From a checkpoint of a small mixture-of-experts model trained on Wikipedia.
Size: 14 layers, width 320, vocabulary 2048, 63.7M parameters.
Experts: 96 experts in each of 14 layers, 64 squared ReLU neurons an expert, a softmax router, a shared expert of 128 neurons.
Training: a variant of Adam for the experts, 656M tokens.
Below are experts of layer 7 (counted from 0) of a mixture-of-experts language model. Rows are named router (the router's row for the expert) and show model dimensions 0-159. Each number is 128 + 24 x the weight over its row's rms, rounded and kept within 0 to 255.
After each expert's rows: a language model's description of what the expert responds to; "gets" lists some tokens that make up at least twice as much of what it gets as of all text. This comes from a sample of Wikipedia text that the model never trained on. Tokens count by the router's weight.

# expert 56
router [129 151 120 170 128  93 126 146 111 146 128 145 137 149 107 145  87  70 129 123 113 153 134 156  78 131 127 158  90 165 140 149 134 116  89 115 156 124 150 120 105 132 122  88  88 153 135 122 103  88 136 150 134 107  83  97 112 157 129 130 119 111 123 113 112  75 121 105  87 116 143 173  96 178 117 163 118  90 143 110 141 120 120 113  99 110 100 131 138 114 113 102 123 159 106  89 135 157 106  97  77 135 128 124 144  66 181 155 145 151 124 165  91 125 109 112 117 106 116 118 102 102 116  83 117 146 116  69 156 123 133 129 110 160 109 160 138 144  95  89 115 121 119 118 101 173 155  82  99 159 121 120 140 121  98 146 147 127 122 163]
Consonant pieces after stems. Single consonant pieces inside words, such as d in Bo-d-mer, Bo-d-hisattva, pre-d-icting, plus word-initial p, c, S, K and pre.
gets: "c", "d", " p", "g", " c", " P"

# expert 26
router [133 138 112 135 142 100 124 133 107 134 128 146 137 145 118 156 132 117 170 127 116 148 138 163 114 106 151 149 101 155 142 170 144  96  96 168 156 126 179 106 146 159 112 109  84 175 160 110 129 131  89 159 117 100 110  96 118 150 174 132 129 133 157  87 110 104 115  79 101  97 128 160 118 140 114 121  95  92 154  99 137  93 140 129 116 146 114 160 145 110 146 135  86 154 121 122 163  94 122 114  89 153 156 103 143 126 160 143 127 143 167 121 111 125 120  97 107 115  87 120  97 154 106 110 166 145 117 130 124 134 140 138 113 168 122 145 129 147 131 104  91 105 131 113 147 159 140 111 102 173 116 118 128 111  90 150 149 159 111 168]
Clause-starting function words. Commas, conjunctions and sentence-initial words like The, He, but, had, when, after a comma, period or line break in narrative prose.
gets: ",", " and", " he", " The", " was", " He"

# expert 49
router [ 84 150 109 147 139  81 100 123  82 148 113 138 148 111 157 125 125 112 121  98 129 146 131 119  92  95 141  95 121 156 145 148 128 116 106 140 147 127 134  89 122 140  99 132 116 164 182 121 102  92  43 166  97  91 104 110 131 141 164 108 122 144 162 107  80 150 108 150 140 124 149 120 124 147 116 104 160 132 135 103 188 114 129  91 119 125 132 138 117 111 156 105 112 138  75 128 150 122 115  94 115 141 118 123 139 131 144 142 166 142 122 143 102 106 100  88 109 125 123 114 117 156 100 153 173 155 136  98 141 143 101 129 103 141 109 117 104 171 159 106 102 136 138  76 155 157 108 127  89 141  97 115 151 120 108 153 137 117  97 148]
Table row line breaks. Line breaks ending table rows and section headings, plus mid-word pieces like aff-lu-ent, contra-st-ed and modals would, will.
gets: "\n", "s", "f", "lu", " it", "z"

# expert 31
router [101 159  99 135 137 106 125 149 100 147 139 161 134 170 180 143 136  99 157 112  91 167 153 163 133 120 165 159 119 128 114 155 112 103 123 144 164 111 153  96 113 125 130 117 125 158 149  79 107 114 107 138 125  82 124  80  88 118 193 119 110 134 128 122 136 122 132 118 104 104 154 108 140 145 109 148 126  78 148 129 160 115 146 114 128 100  92 130 116 152 120 126 111 165 150 121 155 159  88  96  83 185 115 106 139 108 154 161 160 153 166 132 105 131 108  95 130  90 129  91  94 167 120 124 128 164  99 103 141  97 116 134  99 136  90 115 113 158 125 113  95 109 149 118 152 189 155 117 119 150  93  90 139 167 121 173 146 143  97 170]
Table pipes and commas. Table cell separators and commas in lists and tables, plus inner pieces like the t of wasn't, illus-t-rates and -est of biggest.
gets: " |", ",", "\n", " the", "t", ";"

# expert 45
router [115 164 126 139 124 121 116 148  95 128  97 144 120 160 156 126 133 139 128 125 109 160 126 142 142 134 135 140  97 144 125 112 122 122 110 131 140 153 185 113 143 145 138 112 112 162 157 122 130  93 130 147 124 118 120 133  89 146 145 126  88  65 146 113  88  94 123 113  83 103 149 116 106 195 123 141 103  91 152 138 150 124 149 104 123 111 124 104 150 144 146  80 125 131  99 121 131 133  65  90  83 172 130 145 129 116 159 160 161 116 174 188  96  96 114 117  92 128 112 120 142 130  95  97 151 161 119 103 143 113 121 134 105 172  98 140 115 153  99 108 128  92 161 112 131 131 151 111 129 151 124 118 148 136 120 152 145 143 101 172]
Word starts, years. First syllables after a capital or space, like round in Around, ve in Above, con, dis, plus year starts 19, 18 and month names.
gets: " 19", " Ma", " con", "er", " de", " 18"

# expert 51
router [138 164  83 113  93 112 125 140 116 144 125 149 129 144 148 162 120 102 153 125  96 161 170 123  90  89 178 138 115 122 127 140 127 112 140 161 135 147 123 110 194 150 117 129 112 165 151 111 131 103 103 129 126 126  87 109 115 159 140  84  97 123 101  99 106 146 133 112  90 118 133 128  99 123 116 155  83 107 181 134 122 130 146 110 115 117 120 159 130  98 149  69  95 147  91 118 174 125  74 125  78 129 102 112 156 103 154 170 136 159 128 151 120 114 110 114  93 105 112 120  96 157  96 106 112 138  92  84 155 127 102 164 143 138 129 170  89 159 121 103 101  89 174 134 115 137 138  87 120 134 124  91 174 132 113 127 107 157 110 151]
Word-final suffixes. Word endings such as ress in headdress or address, ler, ers, ing, ious, plus sentence-final periods and words like coach, president.
gets: "er", ".", "ers", " by", "ing", ")"

# expert 40
router [ 92 168  88 131 101 106 105 134 124 149 131 178 116 144 143 144 133  95 147 120 122 140 142 188 108 118 151 141 112 149 160 145 136 118  98 133 147 113 143 116 152 152 117 130 121 137 131 109 107 107  99 151  89  92  96  97 111 142 153 109 129 121 130 106  96 122 102 110 127 130 180 108 133 153 116 104 125 122 160 101 146 144 123 157 144 114 141 162 108 154 172  91 141 151 101 108 134 138  94 130 103 136 169  50 149 121 156 145 177 122 139 165 102 114 118  77  86 144 111 111 131 136 122  99 144 123 120 122 160 152 100 159 129 156 104 108 139 169 122 112 107 129 137 116 142 165 119 102 112 138 134 105 147 118 108 124 112 132  84 137]
Punctuation and list formatting. Dashes, table bars, commas, periods and ordinals in lists and tables (|---|---|, 19, -th), plus pieces like Gr-and, Ro-ug-e.
gets: "-", "|", " |", ",", ".", " 19"

# expert 42
router [141 170 123 158 131 107 138 118  72 169 115 180 120 182 137  95 121 131 155 107 102 159 131 139 109 122 167 128 116 173 129 163 119 120 112 132 171 153 159 143 124 154 113 101 123 119 166 117 113 102 142 176 112  89  95  98 113 167 111 124  66  72 144  87 127  80 133 132 104 126 164 118 142 163 115 118 116 107 156 123 152 101 142 111 104 105 131 128 129 141 134 102 132 146 119 127 143 118 114  81  93 147 132 110 146 139 130 154 125 135 156 196 109 113 129 127 116 119 126  94 128 130 125 127 121 148 101 127 186 109 128 138 106 159 110 133 102 149 105 101  99 101 129 129 154 155 153  92 121 153 114 124 150 128 134 147 141 141 122 136]
Mixed syllable fragments. Hyphens and short syllables starting or inside words and names, such as ru in rural, Com, Ra, Na, Ru, in tables and lists.
gets: "-", " Ra", "ra", "er", "com", " Na"

# expert 7
router [105 160 124 132 131 123  77 175  96 126  98 128 137 148 147 124 122 135 113 112 124 145 150 158 107 121 161 159  64 139 126 129  98 114 120 145 144 105 131 112 141 134 116 101 137 145 167 113 139  98 121 171 121 140 134  96  86 135 123 115 104  84 141 134 143 115 112 103 122 133 116 121 115 157  98 143 130 123 146 118 103 114 136  68 117  79 103 103 118 119 142 116 132 133  92 125 154 170  88  87 120 125 134 121 110 123 155 134 165 160 142 168 102 108 122 114 106 129 108 103 106 119 124  77 145 162 101 120 139 107  87 145  85 177 106 151 137 127 133  92 133 121 156  92 149 132 153 143 123 128  87  99 141  99  84 175 118 136  84 163]
Objects after make/name. Object pronouns and determiners right after verbs like make, name or give, such as make it, named it, make them, gave You a.
gets: " S", " the", " as", " M", " it", " \""

# expert 14
router [ 67 143 116 179 155 116  88 134 108 152 114 143 167 120 159 127 130 102 130 100  96 134 138 164 137 119 143 139 102 169 124 157 118 113 134 117 142 134 154 127 132 115  94 129 122 130 165 118 105  99 117 135 116  95 105 120  91 130 160 121 104 101 182  88  96 142 113 101 130 102 138 146  98 157 131 149 145 128 149  99 147 138 162 112 130 121 118 124 157 150 138 127  91 120 145 114 132 140 114  92 104 166 159  69 108 129 146 136 153 113 106 121 119  77 106 101 116 109 123 126 114 135  98 124 151 120  69 116 161 132 154 113  60 141 133 148 124 151 121  70 105 123 134 129 151 176 142 149  93 140 110 115 173 129  84 170 148 138 114 151]
Foreign-name syllables. Syllables inside non-English names, often African, South Asian or Latin, like ni in Bhavna-ni, ar in Soum-ar-é, plus alum-ni, United, Ju.
gets: " A", " U", " F", " Pa", "la", "ni"

# expert 61
router [100 121  84 164 121  86 120 160  75 132 137 166 129 181 161 164 145 122 124 137 143 137 168 127  80 108 143 157 124 145 134 138 112  84 111 120 136 144 135  87 155 135 105 111 126 119 159  94 118  93 119 159 125 139 110  80 102 145 126 115 128 125 150  82  81  97 123 118 117 132 151 130 112 145 132 166 119 140 151 107 158 127 132  87  91 136 126 128 104 139 135 102  99 136  84 112 124 113 109 102 120 142 126 116 147 114 149 144 113 145 119 162 123 137 131 102 132 132 102 107 115 147 121 128 135 144  83 119 153 118 109 154 116 174 117 135 110 136 120  94 123  77 134 104 163 147 145 124 130 146 119 117 128  95 112 171 146 159 101 157]
Adverb and adjective suffixes. Suffixes like -ly, -ally, -al, -le closing words such as especially, particularly, People, Nepal, and determiners a, the, most.
gets: " a", "ly", "al", " the", " to", "ally"

# expert 27
router [119 137 101 156 140 144 141 125  89 147 124 140 123 153 142 156 120 109 132 113 102 155 149 173  90  91 121 124 134 144 131 171  92 125 110 117 149 152 137 123 143 129 127 114 111 147 166  96 101  91 107 148 116  90 117 126 102 145 133 113 127 135 165 106 115  88  97 118 116 137 127 102 109 160 126 159 118 112 133 131 165  99 193 128 114 104 125 140 139 120 122 106 112 143 110 102 141 168 104 101  84 145 162 119 144  87 156 149 125 171 155 181 136 138 132 112  92 117 112 129 109 152 128  76 127 126 119 118 168 124  93 143 113 144  91 157 133 156  93  87  81 112 126 104 108 126 140  94 119 110 136  77 169 132  91 151 124 173 113 136]
Mid-word fragments. Middle fragments of words and names, such as ub in YouTube, g in Hegelian, row in Brown, il in Tamil, plus develop, built, plan.
gets: "ur", "in", "il", "ub", "U", "par"

# expert 28
router [126 141 107 138 130 132 113 178 113 154 137 145 143 151 132 144 118 132 142 114 123 115 120 185 109 132 143 122 101 121 125 136  83  96 124 168 157 108 161 102 120 135 126 101 116 169 149 109 132 101 124 127 103  84 116 105 102 136 167  99  82 119 144 140  77 110 137 105 117 101 148 146 111 141 122 128 120  73 147 103 138 120 144 122  89 121 136 151 138 164 124 131 127 120  73 101 143 138 101  94 105 151 168  98 138 121 143 125 132 136 155 179  88 112 112 123  97  82 114 106 111 136 107  94 140 152 122 112 140 123 106 156 110 182 123 145 129 173 100  82 107  85 175 100 132 130 156 113 119 123 116 101 126 131 118 175 101 136  94 136]
Acronym letters, quote marks. Letters inside acronyms after a capital (PAVN, PNL, PGA, CFML), Gra-m in bacterium descriptions, and opening quotation marks, often in military or political text.
gets: " \"", "S", "N", "li", "an", "ra"

# expert 0
router [103 163 107 178 107  89 117 124 108 141 104 159 134 148 167 160 131 134 117 117  85 178 144 145  84  96 145 168 143 177 142 135 136 125  83 159 139 127 117 101 146 134 116 107 107 155 149  92  83 114 122 141  94 127  96  86 111 143 130 123 120 136 150 112 118 105 107 116 126 123 137 141  64 141  99 130 148 101 163 118 159 101 150 110 109 111  80 154 134  99 146  97 140 115 123  91 144 137  77 106 106 129 128  92 140 104 132 168 129 141 139 179 125  98 136  96 123 141 106 105  99 154 130 110 152 102  97 112 154 123  95 166 121 131 116 145  89 134  85 117 138 118 128 101 149 170 150 112  89 138 149  82 150 114 111 156 109 161  76 159]
Prepositions and determiners. Function words, mostly of, the, for, to, with, on, plus quantifiers like several, many, among, than, and ever after superlatives.
gets: " of", " the", " for", " to", " with", " on"

# expert 35
router [ 86 167 100 141 115 125 112 164 134 135 104 154 130 133  89 156 102  61 152 111 122 136 162 169  76  92 114 151 123 162 114 132 121  78 126 135 134 111 145  98 147 112 138 113 101 156 162  94 105 126 121 140 102 105 137 120 113 143 148 126 123 141 148  72 139 135 108 125 114 127 161 158 103 138 108 115 121 107 150 101 138 130 152 119 146 113 103 115 126 125 123  53 122 163  98 127 137 158 121 100 119 128 144  96 103 115 140 141 158 129 124 148 133 110  73 115 113 110 132 110 123 172 102  86 151 128  76  87 151  77 110 145  78 139  99 164 120 144 111 117 120 137 142 120 159 161 161  86  87 165 100 118 124 105 121 180 148 148 112 131]
Line breaks and narrative verbs. Line breaks and table pipes in lists and headings, plus biographical verbs like was, wrote, became, published; also col-leg-e.
gets: "\n", " |", " was", "|", ":", "==="

# expert 6
router [ 77 159  72 118  97 121  95 136 118 151 131 171 163 134 169 154 126 117 153 100 106 136 141 132 140 140 145 170 132 156 157 124 118 111 108 148 132 114 158 127 186 139 116 118  71 139 107 111  92 138 134 173 134 129 135 128  99 189 157 115 115 130 150 116 115 128 102 109 102 101 177 143 136 132  91 135 107 120 139 114 153 118 129 104 123  89 105 130 161 116 169 102 111 133 119 144 135 178  98  94 103 129 136 126 152 144 126 153 128 170 120 131  71  69 130 133 123 100 106 114 101 126 134 102 110 156 107 127 159 119 107 152 128 169 115 148 119 171 126  73 143 100 137 108 120 142 142 120 130  93  90 128 149 115  89 180 105 130 120 182]
Name-initial syllables. First syllable of capitalized personal names and words, often in tables or lists, such as Har(ry), Jo, Ar, Go, Mc, John.
gets: " I", " F", " Jo", "y", " Ar", " Go"

# expert 24
router [138 184  95 154  99 112 118 168 118 124 100 124 147 139 136 138  80 123 170 111 107 150 148 150 112 113 149 122 125 125 132 125 105 128 114 143 160 143 157 110 154 149 122 133  97 177 113  94 108 113 132 149 125  79 112 109 115 153 150 120 103 115 144 148 110 137 131  91 106 113 156 144 108 139  73 111 137  83 134 112 151 112 120 113  95 100 123 140 134 141 152  98  79 171 114 115 126 138 131 106  94 154 160 125 113 115 144 166 122 146 137 149 110 108  86  81 118  97 100 106 100 131 112 104 158 144  95 101 149 110 110 121 110 163 134 149 145 149 113 102 110 102 140 127 150 146 136 113 112 175  84  92 130 129 104 156 161 150 111 158]
Infobox and list punctuation. Table pipes, dashes, colons, equals signs and opening parentheses in infoboxes and lists, plus early letters of field labels like Launch, Sailing, State.
gets: "|", "-", ":", "a", "\n", "u"

# expert 50
router [ 77 168 104 153  96 100 118 152 101 133 110 146 115 170 142 106 120  94 121 114  97 155 135 144  89  76 119 137 104 142 152 158 124  89 116 149 133 119 148 125 143 121 127 117 107 139 109 117 108 110 124 151 101 139 106 123  89 115 175  69  72 113 149  84 120 127 128 104  66 124 135 156 127 123  78 139 128 101 162 131 131 148 153 111  92 128 109 157 172 161 155  95 104 128 102 121 131 155 117  82  93 128 145 131 114 122 154 145 137 154 122 159 116 101 114 118  91  99 121 112 130 179 109  85 172 129 107 154 141 143  78 167 105 154 146 158 107 133 116  93 129 106 138 109 140 147 142 120 106 151 117 131 141 127 104 192 133 140 101 163]
Adjective suffixes, initial capitals. The suffix ful as in Wish-ful, doubt-ful, plus ing and ed endings and word-initial capitals C, F, A after and, of, or a quote.
gets: "ing", "A", "f", " A", " C", " F"

# expert 1
router [102 174 138 143 141 131 132 156  96 170 117 136 146  98 147 142 157 111 171 100  99 148 130 166 101 109 109 140 122 136 113 143  97  91 130 144 137 142 150 135 143 117 133 122 116 113 187 107 114 137  97 124 121 124 123 138 115 141 124 110 124 114 126  74 111 150 101  83  74  94 124 175 109 166 132 158 103 131 138 125 162  82 140 110 123 131  87 143 164 128 153 103 128 145  99 103 135 170  84 123  95 164 133 129 128 120 133 140 126 143 121 133  93 125 137 121 130  96 136 125 108 156 122 122 137 160  94  87 125  95 122 148 136 142 128 185 103 152 116  87 104 111 142 117 154 134 126  83 111 115 136 118 140 120 103 144 111 142 120 181]
Verb stems and pieces. Word pieces inside verbs and adjectives, especially before an -ed ending, as in convi-ct-ed, app-e-aled, dischar-g-ed, plus function words like with, of.
gets: " re", "ed", " c", " with", " of", " C"

# expert 10
router [111 134  94 146 129 102 117 152  94 153 108 148 142 183 120 156  87 113 152 111  78 139 132 131 114  95 162 111 132 149 106 159  94 114 133 108 158 136 151 123 151 150  72 134  61 142 112  97 125 118 117 162 122 116  86 103  93 156 135 126  91 135 151 104 127 119  99 131 106  96 150 147 132 149 105 148 144  95 137 117 123  83 140 145 123  97 114 161 122 111 138  96 107 139 120 123 143 148  96 103  88 138 157 101 128 126 133 110 150 129 133 173 106 130 134 114 124 114 102 105 105 147 127 142 157 158 137  95 133 108 116 135 126 166 102 154 134 160 111  70 110 101 153 118 171 174 147 126 103 124  94 119 155 127 137 145 124 138 101 169]
Capitalized word-initial pieces. First piece of a capitalized or new word, often after a space, dash or table bar, such as Ha(bitat), É(glise), Bel(gium), E(arly).
gets: " G", " T", " E", " W", " M", " La"

# expert 4
router [114 147 129 133  94  89  83 149 105 152 102 143 131 126 146 105 150 108 163 102  83 147 112 153  97 103 156 122 135 154 149 141 111 124 158 133 128 135 142 105 146 141  96 120 152 128 158  91 126  85 115 133  97 136  84 103 107 163 139  90 142  66 160 108 111 126 143 124 101 107 146 126  67 146 113 164 114  78 167  79 163 117 153  95  99 114 128 124 167 120 140 115 116 129 116  87 132 158 102  96 113 147 120 110 152 131 132 162 153 152 132 153 106 109 125  90 115 132 127 166 118 169 106 105 135 146  78 115 147  97 113 153 122 170 118 184 116 157  87 100  99 117 137 133 151 149 152 127 116 154 121 109 178 132  84 145  96 143  72 143]
Function words, word endings. Prepositions and connectives (on, for, as, such, than, along) plus final word pieces like insan-e, exchang-e, al-one, -ation.
gets: " on", "e", " the", "ed", " for", " as"

# expert 15
router [ 92 162  79 148 127 102 133 151  90 108 135 140 154 121 127 128 113 112 133 118 124 132 117 129  91 116 125 163 121 128 148 151  97  90 104 134 132 124 158 106 113 133 110 132  88 158 158 100  97 100 135 127 107 153 116  74 100 149 150 117 126 108 156  84 114 124 124 135 108 116 152 124 122 144 107 148 140  64 125 137 145  74 144  78 110 110 107 127 137 112 145  91  99 108 109  99 153 144 104 101  97 163 138 118 129 155 163 129 136 123 153 163  94 116 139 124 115 123 104 107 113 135 133 102 139 134 110 121 153 119 124 153 103 152 116 117 109 128 112 109  98 134 144 116 147 157 132  86 110 152 107 113 160 113 121 173 113 165  96 178]
Noun endings, plural s. Final pieces of nouns, especially plural s, -ation, -ment, -ology, as in Events, forces, phase, and nouns like President, type.
gets: "s", "\"", "ment", "ation", " M", "es"

# expert 3
router [126 134 144 151 118  90 100 145 108 147 108 135 134 150 135 138 102 127 162  75 124 127 118 151 111 149 141 161 104 181 156 119 120  71 127 118 139 152 164 119 160 147 111 104 124 118 136 129 116  93 103 153 102 144  98 129 159 162 133 122 129 112 126  89  95 132 106  91 113 124 148 121 109 192 119 115 152  89 134  61 128 105 171 125 117 100 132 137 141 147 154 120 110 157  78 121 141 128 123 100 119 145 182 122 149 105 141 148 133 146 144 145  94 116 102 138 146 115 138 139 124 133  81 100 134 141 106 126 149 111 126 142 104 142 130 175  95 153  92 100 113  94 133 107 120 140 144  92 106 152  98  92 153 126 117 129  97 145 121 162]
Plural s, function words. Plural s in wiki section headings like Weekly charts or Career statistics, plus function words a, as, than, the, and table pipes.
gets: " a", " as", " to", " or", " the", " El"

# expert 9
router [122 148 115 159 111 120 114 158 121 156 116 192 135 129 113 138 138 125 135 113  95 161 118 186 114 133 136 159 117 160 139 109 117  81  92 151 135 149 172 106 143 137  96 118  93 154 177  94 127 132  94 136 127 101 109 136  92 149 140  99  97  87 151  79  87 128 130  84 118 117 128 137  91 144 118 121 118  95 142 112 135 112 119 124  97 117 141 139 148 128 162 105 140 142 110 115 124 112 124 119 116 152 140  99 145 127 127 175 156 162 145 162 101 105 119 126 114  98  93 141 116 137 104 123 136 140 124 132 128 112 106 179 126 142 122 115 115 128 132  98 127 112 136 108 138 107 171 113 104 116 126 112 158 109  70 161 132 177  98 138]
Prepositions and re-. Prepositions in, for, under, and word pieces inside names or verbs, such as the ry in Darryl, y in Kiryat, re in arrest.
gets: " in", " re", "y", " In", " for", " ex"

# expert 39
router [ 99 148 107 160 126 133 132 147 103 141  88 185 154 148 133 149 126 118 153 129 137 129 177 134 105  88 161 130 120 166 138 129  88  59 114 140 155 108 149  91 151 150  97 128 131 159 160 151 120 110  97 151  56 120 120 118  96 145 139 130 141 114 137  90 116 103  93  99 116  72 125 118 118 137 116 119  95 103 153 134 146 110 150  96 126 147 142 172 151 116 177 120 134  98 106 150 152 159  88 116 102 149 117 109 157 144 149 165 141 130 124 148 112 100 119 126  84 116 101 138 112 126 102 134 133 165  82 137 175 129 113 142 105 137 132 148 125 182 114  95 101 116 136 111 120 164 134 108  91 182 138 132 151 131  98 171  97 129 113 142]
Name syllables, abbreviations. Space tokens and pieces inside foreign names or codes, such as ter in Péter, L in POL, Mc in McCann, us in Houston.
gets: " ", " P", " C", "R", "er", "n"

# expert 37
router [110 175 123 152 130 121 147 132 112 159  99 176 124 131 160 133 124  97 146 103  87 117 139 189  99 120 163 164 104 162 135 142 105  95 103 144 114 110 145  89 145 125 107 145 123 166 143  93 131  93 122 159 121 120 106 104 118 145 148 121 106 134 130 122  74 114  94 132 124  90 143 139 113 152  98 140 123 118 144 107 143  95 136 112 135 103 105 142 126 117 131 104 117 166  97 121 153 157 101 111  90 150 121 136 128 155 148 134 169 119 126 153  96 104 104 135 118 135  98 115 115 148 118 101 141 132 139  97 162 129  87 171 123 160 116 148 124 158 120 101 106 131 139 115 129 144 175 115 120 159 120  95 152 119  74 151  84 120  87 149]
Hyphens in titles. Hyphens, spaces and brackets inside titles and table entries, especially song, band and film names like Doki-Doki, Fri-end, Neigh-bor.
gets: "-", " ", " (", " |", " –", " is"

# expert 54
router [ 93 151  94 144 116  86 115 136  99 134  96 154 125 149 178 125 113 107 136  92 131 140 157 148 117  69 120 121 104 172 156 156 131 128  98 117 137 153 155  70 138 186  88 118  87 105 132 114 102 101 103 145 105 116 123 117 121  97 151 140 127 124 158  90 102  86 127 136 109 114 150 133  95 145 125 168 163  93 140 136 154  87 126 120 132 126 104 125 148 113 116  82 124 133 101 109 143 138 112 102  91 179 145  90 130  92 163 145 166 143 138 171  95 121 100  94 109 123 142 110 139 140 116 104 177 147 121 113 169 101 120 155 117 143 120 141  89 176  90 106 100 125 150 127 111 150 152 130 101 136 101 132 177  82 106 151 146 160  99 145]
Relative pronouns, capital initials. Relative and demonstrative words such as that, which, this, about, each, and single capital letters S, T, F, A starting words.
gets: " that", " S", " which", " T", " F", " A"

# expert 63
router [102 160  86 112 126 118 108 125 103 164  90 207 151 143 198 133 115 111 141  98 137 127 150 172  81 111 136 162  78 124 148 160  84 100 132 163 130 135 124 118 146 131 142 130  84 121 135 126 123 149 129 173 128 126 114 107  75 147 157  68 103  79 147  93  90  99 122  97 126 124 163 121 104 135 118 125  99  93 181 121 165 128 147 141 126 130 111 119 148 139 170  84 124 141 118 107 151 144  86 126 121 166 144 101 113 109 159 128 167 109 146 169 112  86  91 117 100 101 106 132 120 161 120 106 173 120  97 125 150 116  94 167 116 141  81 167 134 171 104  78 122 116 163 127 167 144 188 117 106 137 135 102 150 139 106 150  95 138 117 162]
Inner syllables, con-. Inner pieces like th in orthodox or although, er in center, und in Founders, ed in directed, plus con, result, second, third.
gets: "th", ".", "re", "er", " F", "und"

# expert 18
router [ 82 141 135 161 124 112 115 135  88 132 105 129 140  93 172 168 144  82 165 133 136 134 145 154 100 117 159 150 114 133 113 143 120 100 112 124 131 162 143  93 144 140 100 147 116 165 167 102 111 109  85 122 142  95 124 113  97 169 151 102 144 101 168 115 110 109 144 132 124  92 131 149 124 145 109 163 101 117 146  95 143  99 142  93 137 103  72 171 142 114 125 125 116 154  75 107 139 136  94  91 116 139 137 126 154 123 133 126 143 126 130 150 125  95 110 103 106 105  95 133 141 142  96  97 139 124 116  80 153 138 122 110 104 155  85 158 133 152 137  90 126 127 148 122 130 127 149 122 103 169 118 122 139 123 107 156 100 117 106 177]
Generic topic nouns. Plural s endings and generic nouns introducing a subject, such as the term, species, company, case, character, and section headings like Critical.
gets: "s", "'", "ment", " term", " that", "in"

# expert 46
router [100 140 106 117  98 102 131 138 127 124 124 159 109 132 157 125 119 118 143 135 112 158 137 109 123 115 147 153 113 140 120 133 160  98  94 153 180 104 143  87 143 151  97 121 120 151 140  88 139  95  95 152  95 109 124 122 115 140 134 119 112 113 149 112 101 135  96 117 115 119 146 131  92 170 129 111 140 104 145 112 143 131 129  89 125 110  77 172 124 112 142  79 126 146 119 119 127 156 129 104 101 159 157 126 116 140 145 127 171 132 185 145 130 115  88  98 104 153 123  91 107 135 119 113 147 142 104 116 174 110 107 114 117 147 126 127  95 146 129 103 114 120 140 111 118 138 152 140  92 134 118  59 128 105  93 135 108 168  99 151]
Months, numbers, -ter pieces. Month names, table numbers like 1, and pieces such as En-ter-tainment, Ve-ter-ano, main, part, total, continu.
gets: " 1", " part", "ter", "er", " an", "com"

# expert 55
router [ 91 152 132 121 136 121 125 147 112 152 145 161 116 120 141 187 113 124 145 130 105 150 132 180  97  88 140 190 126 125 128 116 120 106  87 137 137 137 146 124 125 129  94 105 115 150 151 129 133 123 103 148  91 151 117  94 111 129 157  94 107 131 170 109 100 129 133  92  88 122 161 140 132 140  67 139 107  98 136 125 171  85 125 108 131 101  81 166 156 113 147 103 116 154  82 112 140 158  95 144  94 164 138 155 156 135 159 177 127 136 111 157 108 106 108 123  81 119  96 128 137 147 107 100 126 139 130 113 151 107  91 151 123 145 136 138 138 167 152  99 131 124 178 111 126 152 144 101 139 140 128 102 109 132  76 150 122 130 107 140]
Science word pieces. Inner pieces of scientific and technical words, most strongly b-act-eria and antibacterial, also -ed, -ing and other fragments like bro-ad-cast.
gets: "s", "ed", "p", "ing", " p", "up"

# expert 60
router [107 160 133 138 126 141 115 152 101 168  87 178 148 157 171 146 143  96 134  84 117 127 158 155 112  95 191 126  95 120 168 165 130  92 101 130 149 130 148 108 159 141 107 137  89 143 130 141 100 123  90 138  83 104 103 130  91 159 152  95 139 136 128 132 120  98 133 116 125  93 148 125  94 126 113 121 160 111 167 110 148 122 117 124 125 111 130 152 132 156 168  82 102 120 128  87 117 109  65 114 121 146 143  85 176 123 146 149 169 142 126 169 131  92 119 114  66  94 110 123 134 121 144 135 140 144 123 119 137 116 104 151 114 137 119 141 130 136 109 107  72 123 166 122 142 156 148 159  98 172 106 133 167 109  85 170 126 133  93 136]
Line breaks and name endings. Line breaks before headings or paragraphs, periods, and mid- or final word pieces like ney, ry, dge, it in guitar and names.
gets: "\n", ".", "y", "ill", "ry", " I"

# expert 52
router [119 170 142 137 141 108 124 144 101 154  81 157 141 138 155 121 116 119 169  97 105 142 130 158 107  72 135 123 123 149 158 149 137  81 105 118 125 116 139 124 119 133  97 122 106 129 164 121 129 137 107 155 124 115  94 108 123 145 132  94  97 112 163  83  95 113 135  96  99  61 178 167  93 166 133 135 128  91 161 106 149 122 101 127 103  89  70 117 179 113 135  96 133 123 101 100 131 152  90  75  96 183 145 116 150 128 142 158 180 124 130 149 125 112 134 114 134  99 133 118 149 122 106 115 119 150 132 104 162  92  97 148 133 174  96 152 128 147 112  84 120 126 134 103 173 129 135 121 116 156 126 113 118 137 130 137 132 162 107 161]
Country codes, tennis tables. Second letter of country codes in tennis and sports tables (G-E-R), and short words and pieces like because, up, over, on, ed.
gets: " S", "d", "ed", " E", "E", " K"

# expert 53
router [ 91 118 107 157  96  98 108 189  95 129  92 153 130 153 133 137 114  77 157 102 116 153 148 129 122 128 129 130 113 173 131 127 149  87 142 146 149 133 136 107 186 144 101 111 101 148 141  97 119 113 105 152  81  98 144 135 111 134 154 130 116 148 132 108 115 146 109 120 119 118 135 117 103 163 112 144  87  95 149 129 118 124 124 121 107 104  96 161 107  93 115  63 105 122  80 131 121 127 123 108 105 148 117 112 115 135 171 164 155 136 138 134 126  89  99 111 126 135 119 118 129 110  88 115 127 129  99  86 133 112  85 123 102 132 117 157 106 132 107  98 109 102 144 103 136 123 139 106 105 159 111 120 159 108  90 129 130 167 103 144]
Plural and possessive s. Word-final s making plurals or possessives, as in Hundreds, Reynolds, assets, Abazins, plus blank lines before headings and other endings like -ed, -ing.
gets: "s", "\n", "as", "ed", "f", "S"